From a checkpoint of a small mixture-of-experts model trained on Wikipedia: 64 GELU neurons an expert, 3 picks a token.
Below are experts of layer 5 (counted from 0) of a mixture-of-experts language model. Rows are named router (the router's row for the expert) and show model dimensions 0-95. Each number is 200 + 40 x the weight over its row's rms, rounded and kept within 0 to 999.
After each expert's rows: "mostly gets" lists some tokens that are sent to it at least half of the time. This comes from a sample of Wikipedia text that the model never trained on.

# expert 12
router,194,215,250,247,232,223,190,119,226,216,222,209,146,227,195,149,242,215,246,203,209,182,210,152,236,259,249,102,183,234,163,130,229,170,209,190,287,162,242,134,191,184,203,174,271,212,219,208,189,167,218,86,174,292,183,135,127,183,144,185,191,166,168,253,138,117,223,147,123,189,238,238,173,216,240,236,232,258,242,226,205,232,214,184,194,203,193,124,176,220,154,166,235,274,242,209
mostly gets: " pro", " Pro", " ex", " sign", " di", " Or"

# expert 21
router,158,174,261,264,259,220,175,177,227,177,254,181,182,189,215,191,232,194,249,285,226,184,200,219,189,226,242,169,165,283,170,118,233,193,199,112,255,208,235,200,122,164,249,204,232,161,131,234,242,217,173,243,214,193,157,243,226,210,206,196,142,153,189,162,165,171,217,220,181,136,212,228,214,137,287,198,151,209,163,201,216,164,194,160,278,155,141,162,206,195,161,167,212,194,211,195
mostly gets: "ies", " States", "y", "s", "ry", "ir"

# expert 4
router,208,194,244,172,164,248,181,138,201,212,249,232,289,201,213,258,191,297,193,183,270,155,263,136,223,179,242,170,223,209,192,183,285,180,166,237,224,190,188,176,249,246,276,153,282,218,155,123,242,158,240,141,147,186,207,189,183,231,256,234,253,193,204,204,124,183,113,222,195,140,207,210,190,214,184,223,181,196,128,312,210,182,201,164,186,114,214,175,201,174,214,118,212,204,216,201
mostly gets: ":", " =", " from", " –", " high", "="

# expert 7
router,152,163,210,288,219,194,192,162,216,150,200,190,193,223,175,189,199,238,224,224,188,262,263,124,185,196,203,197,233,208,184,197,232,188,207,182,261,221,220,128,190,187,209,205,245,194,158,143,271,175,239,230,163,186,227,184,199,238,213,193,227,148,147,111,141,181,222,181,193,150,221,270,195,237,214,139,193,194,224,267,136,193,183,204,210,174,172,146,149,188,148,137,160,233,185,222
mostly gets: "tt", "ch", "ning", "rd", "ct", "tch"

# expert 23
router,201,154,258,207,155,204,222,158,212,195,283,206,155,161,148,226,225,226,195,210,216,157,233,190,245,256,234,235,164,242,204,215,228,154,187,197,207,151,214,124,271,238,199,136,238,247,194,138,205,207,150,145,170,300,188,188,161,223,297,216,226,164,116,185,192,132,133,137,170,279,232,123,157,262,268,234,195,265,146,171,223,269,247,139,258,195,164,237,225,192,173,238,224,293,262,235
mostly gets: " Ta", " water", " Ne", " Te", " post", " head"

# expert 18
router,62,192,226,246,240,246,218,227,220,175,235,201,177,174,198,176,227,221,172,234,202,233,306,174,185,220,235,184,198,254,149,122,225,160,145,165,241,256,263,149,207,270,325,161,263,242,214,161,150,121,199,259,158,163,209,163,195,208,222,184,175,184,181,225,157,189,179,179,267,185,250,170,159,162,219,224,184,155,229,229,183,237,203,193,223,130,114,171,199,230,189,201,205,216,232,225
mostly gets: "od", "ap", "ctor", "General", " term", " artist"

# expert 16
router,181,184,289,227,246,183,173,128,201,194,223,216,176,163,211,182,263,176,168,197,248,180,176,204,257,245,203,195,251,232,175,207,246,193,293,179,274,198,214,162,150,248,200,131,255,277,198,171,166,193,162,192,180,228,154,135,214,265,167,196,155,210,140,193,194,201,197,118,216,177,248,167,93,197,223,141,263,243,160,212,222,204,258,224,274,215,236,151,134,179,233,200,197,246,264,242
mostly gets: "duc", "ec", "–20", "Release", " consider", " gr"

# expert 17
router,146,157,252,236,206,233,207,244,161,181,173,191,223,189,128,225,230,238,192,183,234,161,279,206,214,231,245,182,173,207,129,197,226,179,92,234,209,209,247,146,272,246,245,161,170,181,176,204,200,170,168,156,126,191,279,193,147,192,211,212,162,136,195,147,166,238,264,152,209,164,211,249,154,274,201,195,289,212,129,227,222,173,182,186,258,183,210,243,136,177,119,243,153,207,268,152
mostly gets: "ed", "ated", "ted", "ing", "ting", " out"

# expert 11
router,202,156,215,232,227,212,226,132,221,182,247,175,202,198,114,205,228,309,254,225,293,174,240,210,197,205,248,197,158,182,180,178,243,178,208,183,225,208,255,205,158,250,211,193,240,250,109,138,175,143,252,161,185,231,249,173,156,193,221,180,197,230,162,247,195,118,186,197,174,193,223,225,190,178,177,244,203,218,236,177,174,169,205,196,203,204,175,173,126,148,189,195,302,263,274,266
mostly gets: " Pla", " John", " She", " Har", " Man", " For"

# expert 19
router,123,193,162,166,173,172,177,196,265,227,218,201,137,231,183,184,198,253,230,213,266,188,235,181,263,233,250,187,176,223,176,193,210,159,232,156,251,212,225,154,162,229,218,122,222,227,138,181,231,189,174,194,163,197,260,184,119,182,251,192,224,177,168,212,196,192,130,181,215,245,261,219,102,228,242,261,193,209,209,180,214,240,263,196,185,179,163,136,204,181,179,162,165,214,151,172
mostly gets: " K", " T", " D", " I", " f", " M"

# expert 15
router,123,197,235,166,177,224,181,206,285,179,219,257,183,229,201,215,165,211,216,264,225,238,204,173,221,234,183,160,128,227,203,201,237,161,288,231,255,245,189,155,255,225,196,209,221,269,130,175,192,157,192,185,202,194,159,156,183,165,211,186,241,195,211,219,140,157,151,152,161,251,208,187,191,245,226,156,254,187,206,266,172,206,272,183,240,139,175,223,215,168,137,166,211,244,158,197
mostly gets: " Tra", " (18", " 12", " Dr", "jo", "ć"

# expert 22
router,191,203,237,235,203,227,211,181,252,141,209,221,163,139,217,235,183,194,171,213,136,189,215,105,218,252,247,229,169,208,153,157,250,138,167,137,203,210,276,137,217,291,202,174,192,208,177,112,201,233,207,234,151,223,184,181,137,168,210,222,249,136,162,160,212,189,217,195,189,116,228,151,170,185,180,219,215,243,196,226,243,191,213,158,206,219,189,244,192,135,170,168,238,255,191,168
mostly gets: " 4", " 2", " 1", " 0", " 6", " 18"

# expert 20
router,180,144,203,197,221,204,211,210,258,142,135,238,195,194,162,126,218,234,209,227,218,219,234,200,235,164,231,115,168,226,205,186,234,169,167,155,248,209,241,229,145,257,264,159,259,187,180,203,184,176,126,152,120,229,291,191,166,191,224,125,217,164,172,180,189,204,194,239,221,160,188,204,167,178,275,180,198,241,159,234,162,200,242,138,246,212,217,220,237,167,142,152,164,232,265,221
mostly gets: " |", " received", " And", "ook", " Year", " It"

# expert 0
router,164,193,183,202,248,238,148,130,170,167,196,237,259,198,188,141,143,236,204,225,281,195,224,182,236,241,221,224,125,227,152,116,205,129,202,143,219,183,232,219,224,272,236,190,285,262,177,222,207,239,214,155,192,205,238,146,171,168,242,242,249,239,233,197,111,108,244,213,222,202,237,194,141,184,214,243,143,182,193,183,187,233,209,194,231,139,186,147,218,151,181,161,201,216,217,238
mostly gets: "-", " (", "S", "C", "/", "N"

# expert 10
router,133,171,250,183,199,219,199,128,223,174,201,232,186,193,268,152,230,179,236,197,225,91,262,196,194,205,215,169,148,226,197,213,286,139,208,212,215,188,207,155,250,281,234,136,292,223,177,164,231,181,262,170,184,214,139,121,179,208,229,204,194,217,179,203,192,226,146,143,205,247,219,244,146,159,261,228,247,297,185,164,255,220,198,157,212,125,206,101,216,189,107,137,206,183,184,243
mostly gets: " con", " se", " Ba", " Ho", " po", " fa"

# expert 14
router,206,121,233,155,240,178,235,182,201,92,169,211,208,206,228,171,200,247,202,204,211,212,258,199,227,215,265,179,189,260,173,210,280,165,193,144,290,217,243,214,184,199,213,220,202,220,151,167,171,147,189,201,193,198,196,191,163,229,139,159,196,174,224,215,258,166,188,222,244,210,203,248,107,221,176,199,225,150,229,221,153,204,149,137,231,207,206,217,200,151,125,172,239,225,213,182
mostly gets: " |", "|", "---|---|---|---|", "|---|---|", "ification", " season"

# expert 1
router,221,199,153,178,234,274,186,197,245,167,170,242,230,150,196,192,206,212,257,213,170,214,185,178,130,180,277,142,132,207,185,190,223,154,260,182,164,185,267,244,226,215,219,246,249,244,132,199,175,167,187,190,218,179,192,194,215,150,182,210,219,159,195,151,162,212,108,180,155,236,256,155,183,151,235,247,219,201,169,214,151,212,237,112,224,146,192,222,197,155,150,179,209,167,254,239
mostly gets: " John", "ina", " York", "ia", "ley", " Australia"

# expert 5
router,150,87,259,203,152,240,207,192,195,207,160,250,240,227,186,93,183,214,234,179,242,193,242,173,209,227,261,188,172,189,176,222,230,133,126,221,212,143,224,162,173,210,192,147,247,214,192,221,197,176,224,180,251,229,195,142,163,217,260,195,182,218,214,165,133,145,238,188,212,235,205,220,158,174,198,250,166,222,174,181,202,239,201,163,278,179,210,158,224,168,149,151,158,162,240,183
mostly gets: " un", " ", " State", " Un", " San", " Mar"

# expert 8
router,177,144,208,156,249,214,114,195,274,120,169,208,191,194,142,220,243,244,239,252,210,107,220,126,231,232,231,224,198,253,151,219,208,195,194,237,232,195,237,196,145,259,186,131,193,189,130,175,175,179,161,176,238,223,142,187,214,236,224,158,235,165,157,145,159,199,184,168,213,186,283,182,126,276,179,161,207,224,231,185,201,234,213,173,235,243,169,157,248,179,170,167,186,242,199,158
mostly gets: " was", " an", " is", " were", " a", " it"

# expert 2
router,210,169,192,178,257,196,154,186,228,257,132,246,119,145,130,207,264,254,264,216,222,254,245,130,171,239,236,178,141,209,88,173,192,136,308,192,223,188,232,170,202,186,302,205,209,166,189,193,292,156,198,190,197,182,248,113,134,210,230,215,171,132,148,194,153,204,173,100,248,192,252,246,186,212,209,213,214,198,205,226,233,232,236,162,223,169,210,193,177,172,198,153,220,254,163,286
mostly gets: " and", " of", " in", " as", " to", " for"

# expert 3
router,163,160,239,234,247,245,188,136,202,190,232,277,193,193,222,248,144,186,260,259,247,209,225,217,221,219,250,117,180,288,206,205,291,117,227,231,221,197,240,205,213,217,185,232,230,207,159,158,153,163,198,136,250,277,179,202,144,191,250,179,202,254,134,195,221,189,161,165,166,199,243,190,242,233,192,179,209,223,190,241,121,279,195,132,226,142,263,137,127,179,153,182,178,183,161,157
mostly gets: "ti", "á", "ko", " Ko", "pi", "ki"

# expert 13
router,154,102,188,256,215,241,191,160,301,176,169,243,266,234,164,186,165,165,232,165,196,132,206,145,137,231,216,137,160,228,191,207,248,132,154,249,225,211,196,190,149,221,224,201,222,282,190,175,171,162,179,157,194,190,251,177,206,285,165,242,212,157,203,223,198,195,165,188,231,263,230,232,193,248,281,219,223,167,231,209,252,204,198,150,203,273,205,157,173,161,183,200,176,236,280,230
mostly gets: "ctor", "ular", "line", "tion", "ial", " film"

# expert 9
router,132,121,181,211,209,321,196,140,173,160,230,197,166,192,229,215,167,221,219,201,240,243,253,224,204,237,163,267,151,219,216,181,251,173,200,188,221,178,210,218,221,317,226,161,205,191,198,189,162,149,160,176,179,186,179,208,142,237,251,204,134,207,153,244,135,205,192,177,156,202,273,239,193,183,194,219,138,241,189,159,159,197,249,197,236,132,185,162,185,156,205,180,175,177,283,286
mostly gets: " March", " January", " September", " October", " December", " April"

# expert 6
router,182,218,209,257,218,213,178,190,255,185,126,198,253,174,131,196,283,228,299,217,194,179,207,141,185,283,251,196,164,231,163,179,274,142,212,164,247,176,264,195,235,215,233,182,191,209,132,159,217,208,192,226,161,187,248,229,113,215,197,163,195,196,195,178,193,257,188,170,211,190,239,251,211,193,164,186,164,183,217,205,147,171,176,145,183,100,221,193,174,163,125,179,278,204,235,214
mostly gets: ")", ",", " which", "),", " that", "."